From a checkpoint of a small mixture-of-experts model trained on Wikipedia.
Experts: 160 SwiGLU neurons an expert, 2 picks a token, a softmax router.
Below are experts of layer 4 (counted from 0) of a mixture-of-experts language model. Rows are named router (the router's row for the expert), gate (a neuron's input weights, with its number), up (a neuron's input weights, with its number), down (a neuron's output weights, with its number) and show model dimensions 0-95. Each number is 200 + 20 x the weight over its row's rms, rounded and kept within 0 to 999.
Before each expert's rows: "mostly gets" lists some tokens that are sent to it at least half of the time. This comes from a sample of Wikipedia text that the model never trained on.

# expert 92
mostly gets: " is", " was", " are", " were", " had", " been"
router,198,208,162,217,185,182,224,213,199,252,179,187,180,215,205,192,205,210,172,171,201,206,171,188,175,190,188,209,213,210,212,195,209,201,199,200,239,218,215,180,162,197,197,171,231,191,195,204,199,230,211,175,176,186,200,226,219,170,200,172,162,229,186,214,204,232,172,214,188,203,189,225,229,172,214,194,184,221,208,189,209,197,222,188,175,215,217,229,209,216,234,166,211,212,183,201
gate6,183,190,195,175,216,192,292,198,191,213,196,177,192,221,169,188,218,180,192,218,208,193,198,176,206,230,198,210,205,185,190,223,177,216,201,252,225,193,219,205,240,227,190,198,204,211,199,211,164,194,194,234,200,208,198,200,232,188,244,225,206,179,222,222,194,185,175,192,210,236,226,209,208,217,210,195,193,199,182,188,183,195,199,211,203,184,190,204,205,231,189,205,229,189,218,194
up6,190,195,179,197,194,184,200,210,211,226,234,170,178,220,203,207,195,200,155,206,199,173,205,167,188,244,183,187,189,206,213,223,170,209,181,248,212,202,223,198,235,213,179,192,210,189,194,221,183,213,200,210,213,199,217,216,169,196,237,185,206,217,194,217,206,220,185,224,207,226,203,230,224,207,223,171,200,203,201,219,213,180,173,224,245,206,200,159,179,206,197,218,220,204,192,218
down6,193,181,183,207,165,225,213,208,196,200,209,218,177,180,197,181,186,163,181,190,247,182,189,170,195,171,141,215,195,202,202,201,209,198,183,199,191,210,172,204,179,164,234,174,193,201,199,218,208,173,177,193,204,205,206,218,189,188,192,180,172,176,177,166,187,197,198,239,204,187,224,221,191,175,182,196,208,213,191,208,189,173,189,179,194,242,197,224,222,186,181,202,162,204,219,193
gate7,203,206,186,235,186,208,204,298,200,203,209,198,158,214,183,197,206,187,184,193,196,186,177,205,196,204,180,222,198,198,218,214,214,246,184,185,211,209,215,246,258,214,187,188,198,214,199,199,233,217,195,189,237,201,203,182,179,218,215,195,189,201,195,207,191,234,198,194,192,214,201,202,172,257,223,215,211,206,208,170,196,216,205,212,200,215,172,236,223,186,198,230,182,179,170,189
up7,223,196,205,165,187,209,188,204,198,207,217,200,190,210,189,214,231,201,244,207,214,242,232,204,183,198,194,191,206,225,183,220,211,209,191,167,151,202,198,186,160,165,206,222,188,196,200,199,192,218,219,201,183,260,216,162,219,184,183,197,199,210,190,192,190,193,176,191,208,209,168,189,212,161,199,201,158,194,192,200,143,253,238,165,200,193,183,172,183,224,201,186,216,233,175,217
down7,190,209,228,200,217,164,217,218,229,215,188,204,169,184,151,201,176,178,234,199,212,176,205,205,213,207,219,185,208,226,195,172,219,183,167,175,175,184,209,219,215,205,177,238,154,205,219,233,190,174,202,182,202,165,222,217,189,269,199,224,205,193,202,209,171,198,183,181,208,203,255,215,179,181,204,185,206,166,220,195,222,192,193,206,198,206,190,192,202,198,204,170,213,192,205,205
gate8,199,196,204,176,205,185,175,153,265,192,190,203,193,152,188,190,198,193,198,207,189,219,200,239,211,214,185,186,193,227,194,189,176,201,209,209,210,198,181,188,202,200,206,204,182,212,212,170,202,189,167,206,184,162,202,229,212,214,177,182,202,195,209,210,175,187,182,202,208,164,228,221,151,185,180,221,213,189,215,186,202,198,190,209,184,202,178,196,223,206,204,187,185,209,217,227
up8,198,155,226,197,210,185,182,150,228,188,160,205,214,217,164,199,185,220,202,184,180,229,189,223,194,219,220,215,208,203,217,166,188,149,203,198,208,188,228,222,208,175,186,190,191,227,203,176,168,217,199,200,200,205,201,215,209,213,195,177,209,208,188,172,192,203,180,229,169,191,231,195,191,187,188,184,199,206,211,185,202,198,179,193,214,216,205,211,217,217,213,187,197,191,214,204
down8,216,183,203,167,225,205,195,215,165,182,210,218,210,211,222,210,246,180,174,184,216,209,173,232,196,191,187,204,185,178,185,173,192,219,181,213,255,197,191,206,190,223,196,207,229,206,208,195,200,161,182,198,181,181,216,185,204,184,211,233,165,202,199,185,199,204,181,201,212,227,214,199,197,217,174,184,223,184,188,183,175,171,196,202,206,204,204,193,220,228,249,194,218,195,164,204
gate9,180,188,202,212,228,208,218,190,211,298,206,197,194,192,243,193,205,207,211,178,201,188,205,191,181,216,194,186,195,183,190,212,193,212,192,196,198,206,209,192,198,234,182,201,209,205,211,213,208,194,197,183,192,198,227,180,181,204,205,174,212,186,218,199,224,186,189,186,200,210,170,173,215,202,225,230,198,175,219,191,203,197,184,171,195,206,211,192,190,214,219,181,218,170,163,201
up9,155,179,193,196,203,243,234,232,213,202,204,189,222,182,194,187,178,201,185,186,213,190,220,210,193,224,219,188,204,212,171,213,181,219,208,206,159,208,191,169,187,192,204,197,212,172,239,203,179,191,183,158,226,229,198,204,179,188,184,193,181,194,198,208,169,204,181,215,202,205,177,193,215,159,179,201,206,193,215,218,127,183,144,192,220,222,214,211,201,186,216,172,191,179,224,177
down9,206,184,197,212,181,173,209,232,213,204,227,195,217,201,183,205,197,227,186,170,172,185,219,189,212,197,177,199,205,171,215,196,182,170,205,199,195,207,192,215,249,208,211,196,183,200,186,220,199,227,205,190,193,185,184,217,196,237,189,205,189,219,213,202,207,186,195,168,136,216,202,221,185,172,192,187,190,207,229,201,195,189,217,171,203,239,201,193,207,178,186,166,200,219,212,185
gate10,171,179,188,190,241,232,222,206,219,206,261,178,189,207,217,192,207,192,199,201,214,195,215,204,204,173,204,186,209,232,160,216,186,189,183,242,203,165,155,221,234,234,162,186,214,219,194,224,206,211,193,205,199,202,195,203,169,214,197,207,196,199,219,218,212,222,189,230,213,192,225,186,211,208,171,182,206,207,179,182,195,207,165,214,226,216,202,236,214,197,206,215,186,216,213,215
up10,164,175,194,184,216,220,225,207,210,189,175,201,209,164,193,187,183,205,225,178,193,221,210,211,220,191,212,209,186,196,163,207,203,200,202,233,232,195,206,225,228,222,191,187,201,182,216,215,187,211,173,229,202,178,186,241,204,216,212,225,189,196,216,204,193,171,171,222,174,186,214,209,208,194,192,170,216,202,157,174,159,193,200,198,190,182,207,207,206,193,216,193,188,192,198,227
down10,192,196,186,185,210,234,213,186,197,176,236,183,176,211,249,187,171,207,177,235,198,184,210,183,203,185,144,247,225,219,197,206,173,197,172,251,226,194,184,188,195,195,241,191,209,182,181,219,218,222,176,224,212,218,200,224,241,178,196,187,191,191,204,213,206,228,167,224,177,187,227,176,168,212,199,189,205,198,212,162,206,193,203,199,194,217,188,211,199,167,225,254,221,201,170,223
gate11,189,229,187,209,202,204,212,206,199,195,183,280,206,202,238,227,184,242,199,197,219,214,213,210,205,184,180,195,218,210,228,227,250,204,184,199,227,238,183,183,173,197,223,182,188,180,193,182,205,214,188,196,196,177,214,200,218,225,215,214,192,177,207,212,159,221,176,226,175,209,150,200,200,183,199,198,199,202,213,184,174,185,204,193,185,187,200,228,195,221,214,193,207,232,177,203
up11,218,199,196,185,224,170,163,212,221,178,178,190,174,188,202,223,219,155,214,218,205,221,193,211,203,201,199,217,169,205,201,192,183,209,170,210,215,205,182,184,198,239,221,199,193,165,191,191,176,159,161,211,203,187,215,230,258,186,232,239,226,201,163,232,186,202,232,164,199,200,201,209,179,181,168,198,213,172,240,201,200,200,212,166,173,218,204,187,210,219,196,174,183,210,202,200
down11,209,211,204,250,219,203,198,207,221,197,228,241,198,235,211,204,180,193,197,191,208,201,187,202,222,214,224,177,216,246,222,211,192,206,192,193,193,195,192,207,217,221,213,197,203,203,218,238,194,238,213,163,184,184,220,177,214,220,170,201,172,202,203,195,219,173,177,195,186,227,199,217,224,224,236,183,170,212,211,185,256,182,209,202,227,231,183,214,180,212,183,164,198,221,246,207
gate12,206,195,204,214,216,195,168,206,218,212,210,168,307,211,203,210,197,208,197,194,215,187,188,178,222,161,200,171,199,239,182,193,198,215,234,211,219,189,197,194,243,236,207,203,220,180,220,181,215,169,193,195,203,203,193,192,198,182,218,182,206,197,171,166,210,205,192,213,173,227,208,169,220,199,228,206,225,194,223,210,169,184,164,227,210,210,231,199,206,196,231,238,215,223,209,179
up12,196,220,198,193,215,190,231,178,261,190,209,171,214,180,211,170,223,230,168,211,196,183,202,175,207,201,213,193,202,214,230,170,176,234,178,203,216,209,195,195,207,192,182,217,218,223,204,194,230,184,170,180,215,186,199,189,221,197,213,238,212,159,187,177,210,195,197,196,225,175,192,212,208,197,205,184,222,193,187,203,203,170,181,190,208,207,196,202,224,196,227,189,199,177,227,182
down12,194,199,160,193,202,214,210,227,178,219,163,210,140,218,173,192,199,186,198,206,227,203,167,220,177,206,176,213,189,209,214,202,193,182,160,198,191,226,203,198,193,217,222,185,203,239,250,211,199,198,214,181,192,145,214,215,197,205,186,223,218,196,201,208,177,209,204,218,210,212,207,229,215,173,170,170,201,236,193,218,209,191,214,196,199,231,210,179,213,217,184,215,198,231,211,204

# expert 63
mostly gets: " based", " adv", " inst", " ran", " requ", " determ"
router,200,169,195,212,176,172,228,185,210,177,191,184,151,202,207,181,195,188,165,187,189,199,182,219,207,221,198,202,201,210,180,208,183,190,203,170,192,211,224,168,205,207,189,193,191,194,201,164,188,173,194,179,220,178,168,192,201,176,198,181,173,212,188,218,188,219,198,237,231,198,211,204,206,171,209,190,215,204,202,171,193,246,226,217,191,219,213,205,217,190,228,185,209,219,222,190
gate0,295,186,222,209,202,209,182,205,157,208,227,232,215,199,191,222,180,209,177,173,178,187,178,197,175,218,203,218,214,219,214,234,202,203,207,168,199,216,199,223,159,195,241,204,191,209,213,211,225,198,218,204,238,209,186,232,185,211,177,222,207,210,233,191,239,188,195,174,195,195,192,196,181,239,216,222,250,199,213,195,237,178,210,197,224,190,206,170,208,163,160,227,219,203,200,200
up0,221,167,206,182,203,204,167,201,168,212,197,199,219,197,165,204,180,226,173,174,204,166,171,185,191,191,200,214,199,224,176,227,195,177,187,196,182,245,209,223,179,177,207,216,188,206,213,161,197,225,213,184,202,220,171,214,200,185,199,221,204,224,222,173,230,194,187,210,193,192,192,211,209,200,234,188,239,189,191,179,193,194,179,214,197,227,204,170,208,165,205,226,222,202,215,198
down0,258,215,192,237,173,205,218,228,219,215,149,207,223,193,186,200,216,170,203,233,195,217,196,188,196,199,191,164,210,219,200,210,209,187,217,200,193,185,226,175,199,185,217,208,232,187,163,212,206,184,223,202,205,227,192,187,211,204,202,225,203,198,161,220,183,180,209,248,187,199,192,238,184,223,190,216,225,207,198,208,173,198,195,217,186,185,171,183,211,210,207,176,185,166,212,207
gate1,233,317,206,238,191,210,209,194,215,202,203,246,200,175,206,201,180,195,242,207,182,209,238,184,199,186,227,200,201,202,169,174,228,221,211,192,191,196,210,196,175,197,220,215,170,199,193,195,210,241,198,230,162,190,198,201,231,215,228,214,193,185,195,183,179,191,183,174,210,200,209,197,204,187,194,209,202,214,190,195,160,201,218,217,167,198,191,184,211,188,211,187,216,179,182,186
up1,196,168,176,225,250,206,209,204,223,199,181,194,218,198,183,196,221,193,214,226,188,218,210,212,197,202,217,219,204,184,199,191,224,187,216,186,204,195,223,225,177,192,183,192,234,164,198,168,218,205,231,211,206,172,216,192,193,214,172,196,173,207,217,177,205,189,168,169,191,191,227,212,191,190,188,187,189,201,203,178,218,191,235,216,219,199,215,206,226,190,173,216,174,191,186,181
down1,201,204,200,202,220,195,176,193,204,194,196,204,198,194,224,230,195,193,159,168,199,220,210,202,187,204,224,222,195,190,185,175,196,195,203,172,173,185,218,215,180,198,243,200,202,188,178,179,192,198,240,226,194,184,220,192,177,191,200,203,203,183,256,213,188,208,185,213,209,211,212,188,199,201,191,180,228,203,178,167,199,232,189,198,215,229,224,229,224,226,225,190,205,219,225,192
gate2,228,202,276,199,207,171,227,193,151,205,200,199,223,178,194,202,219,176,223,207,199,211,205,221,227,209,172,197,218,171,178,154,205,220,211,203,194,199,169,185,196,180,209,194,196,192,180,156,212,195,181,214,195,191,193,206,230,209,179,224,201,212,170,214,198,189,224,200,232,170,201,176,209,204,220,237,195,178,221,184,218,179,212,170,219,214,186,198,203,211,161,201,181,198,197,198
up2,190,209,216,196,192,229,186,151,223,229,173,195,214,187,216,202,157,243,197,230,214,169,188,169,179,172,202,217,191,222,207,250,206,189,195,230,197,200,210,245,199,215,193,226,186,183,229,212,199,207,228,219,199,211,218,191,185,213,215,192,190,169,211,192,219,210,201,185,163,207,209,216,172,199,176,209,209,217,190,183,180,194,205,210,189,184,171,224,190,192,217,237,227,224,182,212
down2,167,178,227,210,188,174,212,176,170,223,198,197,201,171,181,205,195,182,211,166,179,192,206,240,194,209,176,198,220,197,180,179,208,217,218,176,183,230,189,202,223,197,225,200,176,217,166,206,201,230,232,225,209,209,188,210,216,181,224,213,211,207,241,218,208,215,215,211,199,219,187,213,193,195,217,197,202,220,149,175,223,202,188,195,215,195,222,215,165,160,190,185,193,190,180,208
gate3,186,227,217,299,195,190,221,175,194,200,194,218,194,193,202,214,194,190,196,207,182,218,194,171,197,250,183,209,232,203,237,220,199,190,174,182,234,170,227,230,208,190,225,218,213,213,242,215,197,181,185,200,228,211,154,236,230,191,197,228,201,172,213,182,196,193,181,197,232,198,201,197,203,214,195,182,207,202,214,193,207,186,189,208,201,180,183,191,185,216,202,180,214,209,197,205
up3,228,213,193,223,201,169,229,211,198,204,185,202,234,203,213,216,201,269,205,175,201,202,210,206,183,206,220,206,193,163,189,160,226,202,240,177,200,193,180,190,168,176,202,182,204,191,224,217,169,224,186,183,207,190,196,210,198,200,217,211,175,203,164,196,198,213,201,201,207,203,225,170,191,208,186,226,206,192,178,195,167,216,180,217,201,190,193,198,221,193,191,205,187,183,193,208
down3,190,205,181,201,202,209,199,189,201,210,220,173,233,177,175,228,140,181,223,201,208,195,212,230,241,196,221,184,206,221,193,195,185,139,166,216,189,210,181,219,191,186,220,221,194,195,193,189,178,189,184,210,208,166,227,190,209,199,217,141,182,176,224,204,190,196,220,208,212,202,175,183,199,188,172,190,172,190,222,193,244,185,196,183,199,176,219,201,157,214,176,214,176,171,192,207
gate4,198,195,232,229,292,191,202,173,203,190,225,189,221,215,176,172,164,188,191,233,208,211,189,229,211,219,201,201,206,176,174,207,192,218,203,203,203,203,204,179,186,203,165,208,214,204,170,191,177,182,190,223,184,192,184,198,238,184,167,183,186,189,218,198,222,211,187,205,203,188,190,199,214,192,192,220,190,173,199,170,226,203,185,218,222,191,215,227,230,189,205,200,177,187,192,195
up4,173,196,203,202,196,249,183,189,212,196,190,191,236,207,196,210,167,204,206,201,179,201,208,210,169,214,228,195,186,203,195,202,189,217,227,204,160,209,197,235,187,240,193,196,219,185,204,206,176,216,206,207,184,214,200,196,180,211,214,204,181,209,218,201,223,219,172,229,185,208,199,178,190,233,241,229,217,189,200,196,207,231,171,189,197,164,207,241,203,169,219,208,199,191,196,190
down4,212,211,226,187,255,209,202,186,192,158,216,223,191,205,160,221,184,193,183,198,231,205,202,169,209,199,196,166,228,197,205,203,197,202,205,188,159,204,215,230,194,231,209,228,200,190,234,181,186,215,218,206,184,209,186,216,184,226,203,180,189,195,237,182,193,191,201,208,177,185,164,203,189,198,269,177,186,236,208,191,216,218,185,197,223,200,204,187,214,197,184,197,236,206,219,184
gate5,219,187,169,213,154,267,181,206,186,197,169,188,205,205,160,178,200,203,213,166,184,196,199,196,227,182,210,179,199,198,185,188,227,212,203,204,188,242,200,206,199,185,215,181,180,211,196,222,170,190,182,175,197,221,172,206,258,198,209,189,171,224,152,198,190,176,201,189,145,186,221,208,170,227,174,165,220,184,189,169,197,189,173,216,186,218,191,214,204,204,197,186,198,226,199,198
up5,222,211,209,220,202,193,173,193,157,178,210,207,206,188,209,206,214,212,197,176,203,216,188,213,188,143,206,178,213,192,215,170,197,201,206,188,171,198,224,196,205,184,214,189,197,178,231,217,185,177,219,189,226,179,208,213,234,180,218,180,241,196,217,215,181,160,211,174,183,202,234,186,167,202,181,192,177,229,206,191,167,213,222,195,214,185,215,190,209,176,214,191,179,169,215,182
down5,225,204,168,213,184,231,228,199,165,152,205,192,203,179,172,204,197,223,216,181,191,208,204,161,196,222,184,224,183,193,198,183,194,162,167,164,191,208,215,191,192,212,201,217,195,218,220,234,174,165,198,181,206,180,193,199,155,196,234,207,207,198,192,169,182,192,247,204,184,202,176,161,194,231,193,202,209,211,174,149,183,194,211,193,203,198,206,218,198,218,226,184,210,206,211,215
gate6,184,215,199,210,216,201,291,196,206,191,191,186,222,210,201,205,184,161,215,194,238,225,231,209,199,172,212,164,219,195,202,187,217,220,203,191,198,154,214,185,196,226,216,198,217,211,209,225,213,217,208,208,187,204,226,208,210,214,243,171,223,195,176,180,194,195,188,215,197,213,239,217,209,227,205,183,186,202,191,193,199,163,235,227,178,215,187,199,219,202,207,190,208,189,166,221
up6,198,142,216,178,171,190,204,227,231,205,226,230,195,177,172,195,207,211,212,231,164,209,192,228,195,231,213,199,170,206,182,205,186,164,216,201,214,238,206,235,177,197,214,196,198,195,169,202,222,191,204,195,215,172,199,201,201,214,135,205,205,241,244,211,201,206,209,183,203,184,176,195,200,188,191,189,192,167,169,184,227,210,159,196,198,201,194,214,180,188,199,208,202,215,204,171
down6,186,215,183,198,225,200,187,165,207,201,211,230,207,210,157,194,162,207,197,235,177,206,219,236,208,214,195,187,202,240,208,230,207,179,183,212,200,187,210,179,203,217,177,186,209,200,212,209,151,201,237,226,191,211,196,217,189,196,203,208,212,152,204,178,174,229,200,205,235,214,189,190,196,190,204,198,199,188,192,202,199,160,235,189,165,198,201,194,186,223,195,216,219,170,174,169

# expert 91
mostly gets: " who", " which", " when", " where", " but", " while"
router,190,223,192,210,208,214,192,168,203,233,190,190,187,205,192,201,192,203,199,169,204,197,216,183,175,198,187,202,213,214,189,205,191,198,171,203,242,203,199,174,166,209,194,191,207,202,195,208,242,211,203,213,192,223,229,179,209,170,211,159,174,218,158,176,211,200,190,203,226,208,200,176,176,192,168,187,198,174,166,198,183,226,212,208,205,177,224,199,178,217,211,189,209,209,156,201
gate0,258,216,195,206,204,216,205,207,180,197,189,210,228,202,175,178,220,219,203,207,189,196,222,208,244,201,229,225,196,174,196,196,178,150,213,215,185,168,220,209,225,219,180,226,202,181,223,227,227,162,178,220,191,183,196,217,201,177,225,225,211,159,194,201,208,200,167,199,217,164,216,198,199,152,206,225,210,180,203,227,179,198,191,198,203,207,199,197,184,223,228,240,231,182,223,173
up0,184,203,214,172,176,179,188,199,203,210,191,200,172,194,233,187,189,220,227,205,211,210,164,192,186,172,182,159,230,225,184,206,228,240,202,188,208,215,188,194,189,195,198,184,217,206,180,156,200,226,208,191,195,214,202,204,209,230,162,186,183,222,215,205,191,195,209,196,204,188,180,203,194,222,202,201,194,209,183,191,222,205,186,207,202,217,200,234,247,193,181,176,170,209,177,233
down0,185,197,196,182,190,190,193,210,218,183,218,192,195,184,209,206,162,231,230,218,184,172,211,188,223,230,226,168,210,208,218,227,211,193,199,207,202,186,217,188,237,183,156,218,186,186,205,188,187,216,201,228,187,150,170,206,183,204,190,193,224,211,231,211,205,215,202,201,194,175,211,204,123,220,194,239,212,184,208,198,213,182,212,215,222,195,203,221,203,202,150,192,198,204,240,238
gate1,194,283,207,211,212,204,225,197,203,165,198,203,220,190,238,201,196,238,180,197,179,211,201,172,208,206,227,197,215,134,215,204,187,198,198,231,222,162,201,211,203,197,196,202,186,234,180,221,174,178,200,256,217,212,203,248,225,181,187,219,217,132,195,195,194,244,207,240,209,189,232,169,198,177,192,200,207,205,193,220,195,178,214,213,211,195,224,198,180,180,198,238,189,204,193,215
up1,181,206,192,198,183,188,179,205,191,224,178,198,173,176,206,183,192,196,193,208,197,154,201,224,186,174,222,223,206,239,198,194,218,236,217,174,181,205,191,199,203,192,195,179,208,186,165,192,175,209,204,171,205,173,192,170,183,203,179,200,159,214,216,198,200,201,206,177,211,201,188,179,229,206,154,185,256,178,228,197,233,207,187,200,162,207,178,218,234,193,225,174,195,214,210,201
down1,186,234,220,181,209,204,217,203,206,207,204,203,171,196,223,177,182,227,221,204,171,217,192,196,212,212,195,192,153,215,206,249,181,210,188,200,231,183,159,211,195,181,220,224,195,190,217,164,213,205,186,235,227,206,188,205,206,199,206,206,236,205,196,189,184,240,195,195,194,207,199,206,181,199,192,210,176,151,222,217,216,198,189,192,219,178,225,194,224,190,182,181,186,219,176,232
gate2,208,159,290,237,208,188,208,234,228,193,224,225,211,174,191,218,203,202,231,196,223,197,195,201,189,181,220,225,218,183,166,186,205,216,216,194,196,186,244,207,218,195,185,177,186,157,199,192,194,211,220,216,211,209,203,194,202,207,195,182,202,198,204,229,197,212,234,198,160,178,203,194,188,183,194,200,167,169,198,172,187,203,180,178,200,178,187,240,210,228,182,199,192,174,190,164
up2,217,220,204,168,182,238,190,170,174,217,168,177,220,213,218,189,211,195,178,210,189,189,198,205,212,195,197,200,189,213,226,215,170,189,191,221,184,197,167,187,152,206,224,226,246,229,202,215,203,190,222,166,197,201,190,202,214,200,215,206,208,195,205,181,221,189,141,178,225,248,208,183,192,215,227,186,230,208,196,240,230,207,217,181,210,198,209,153,180,189,216,225,211,218,205,226
down2,217,182,206,201,204,186,221,199,159,202,173,198,206,206,217,191,199,202,228,212,119,221,181,239,213,180,251,215,205,200,196,201,214,233,203,168,193,204,202,195,189,183,188,197,224,163,194,185,196,217,210,203,209,162,184,194,203,229,178,236,224,190,228,203,203,218,205,214,181,167,190,209,202,180,199,189,165,169,205,197,217,190,180,198,210,185,180,225,231,201,175,187,190,186,212,176
gate3,235,209,197,275,190,187,204,189,193,186,207,212,174,194,183,190,224,202,225,200,207,220,210,234,217,167,251,201,169,200,185,246,175,204,188,190,195,235,215,218,264,200,236,206,192,231,211,208,178,172,216,209,217,209,196,200,190,192,199,211,235,169,211,184,176,186,220,203,188,174,198,205,237,200,203,214,202,218,205,216,192,162,216,218,227,195,222,195,204,208,198,187,208,205,202,209
up3,237,218,193,209,185,179,192,195,191,180,213,210,179,194,172,182,203,213,180,205,216,225,228,217,210,179,232,203,178,186,190,227,198,230,192,190,188,227,199,206,246,202,217,204,190,216,190,204,181,167,195,230,197,209,228,202,200,180,191,207,204,187,198,193,187,193,230,234,168,156,184,203,230,192,189,205,213,222,173,216,201,171,231,204,225,201,224,192,189,215,219,197,201,208,205,204
down3,186,212,200,207,162,224,229,180,194,196,212,202,189,199,211,187,212,187,193,213,182,224,192,190,221,185,207,218,213,196,212,188,169,201,195,193,221,211,152,193,177,187,196,203,180,178,192,188,228,209,193,244,201,244,226,227,217,181,193,198,182,188,198,191,229,168,221,246,175,213,205,225,203,169,201,174,221,228,211,193,203,190,199,195,168,174,201,199,230,226,227,176,212,232,198,202
gate4,196,188,195,213,284,183,212,220,181,194,179,223,202,228,233,193,213,204,196,244,204,218,213,197,208,216,193,191,190,179,198,205,201,168,209,203,178,189,215,193,200,197,202,225,171,194,218,225,190,160,227,196,217,200,204,193,192,212,216,219,227,169,205,205,176,207,182,181,213,183,208,181,216,232,208,216,202,228,226,227,184,211,228,180,198,192,206,178,219,180,223,240,210,193,207,185
up4,227,219,204,234,176,189,197,199,209,199,195,196,254,202,234,188,217,210,187,221,220,224,200,204,200,212,193,182,211,179,227,166,199,171,197,218,204,179,217,191,183,181,211,225,225,213,206,245,197,177,227,171,205,227,210,189,182,195,218,206,219,186,192,186,199,202,180,211,201,202,212,210,244,191,236,201,222,227,251,226,183,187,206,211,218,185,183,202,230,162,208,218,242,186,198,188
down4,199,172,200,207,220,188,184,189,200,230,211,180,211,188,180,201,188,187,193,201,230,169,197,212,218,214,229,220,200,202,202,152,210,132,158,234,183,172,210,196,202,208,177,205,221,212,198,218,199,205,195,199,183,165,194,166,199,201,185,190,187,202,214,161,198,200,205,218,202,218,220,203,205,189,208,190,209,225,221,172,189,176,169,203,235,187,192,200,136,201,235,193,224,182,214,238
gate5,204,225,207,217,227,286,190,175,180,199,176,195,191,219,209,205,193,199,248,218,211,187,213,194,193,173,188,163,195,208,217,192,193,208,204,216,169,228,183,193,188,199,187,214,185,168,235,190,191,213,217,182,201,186,212,196,182,193,264,193,187,222,209,214,224,168,201,238,205,209,223,209,185,189,183,225,207,233,217,215,159,204,190,226,213,189,195,185,207,190,201,202,173,191,196,205
up5,210,199,192,188,221,211,190,194,206,211,166,186,211,242,165,194,204,203,234,211,203,195,210,207,202,160,200,181,153,192,210,202,187,205,209,224,180,225,178,173,176,225,217,194,192,173,194,167,196,214,219,200,204,186,197,185,187,203,199,188,149,204,188,222,193,210,225,183,167,221,216,240,199,189,186,193,205,230,224,219,179,191,199,204,199,183,190,211,220,200,146,183,183,185,202,191
down5,219,185,222,206,210,186,194,214,170,235,223,194,192,174,203,192,200,223,165,198,252,201,206,213,202,195,162,197,170,171,175,194,208,230,185,197,211,179,202,183,182,193,184,215,210,207,187,183,193,187,188,243,195,186,205,211,201,196,239,206,205,192,223,174,201,192,166,202,216,239,180,155,189,217,170,211,239,171,211,172,203,232,181,238,238,188,190,160,199,200,242,193,183,189,184,221
gate6,184,221,206,203,226,192,266,191,170,227,180,201,208,206,194,184,180,181,234,189,218,182,240,180,210,173,175,200,193,186,201,158,210,230,207,216,205,185,219,212,187,223,224,218,216,202,192,200,223,237,215,175,225,188,168,180,215,203,194,215,227,222,184,183,187,225,214,247,176,190,217,230,231,224,214,208,168,236,216,198,212,193,166,217,220,188,203,198,232,204,173,184,173,182,177,215
up6,175,210,207,202,223,178,198,178,177,207,206,189,220,173,183,199,201,196,230,187,196,205,198,198,199,197,169,172,194,190,209,184,196,172,213,222,194,228,168,203,204,204,211,171,186,204,211,167,220,226,211,194,222,208,206,208,194,205,217,218,214,192,200,205,238,200,228,221,165,203,206,236,233,193,205,210,183,221,192,207,223,186,189,220,201,197,214,209,189,180,173,178,178,161,209,209
down6,190,203,231,186,209,197,196,209,232,184,219,183,190,211,221,237,215,182,200,195,239,189,214,190,178,175,154,191,175,187,238,218,203,191,203,200,191,208,189,174,164,176,223,190,236,211,194,193,206,207,226,199,179,223,217,209,187,197,208,181,178,242,176,170,218,209,207,199,192,169,188,179,208,221,179,208,204,180,207,218,199,213,168,177,171,188,198,182,227,208,224,202,197,207,139,209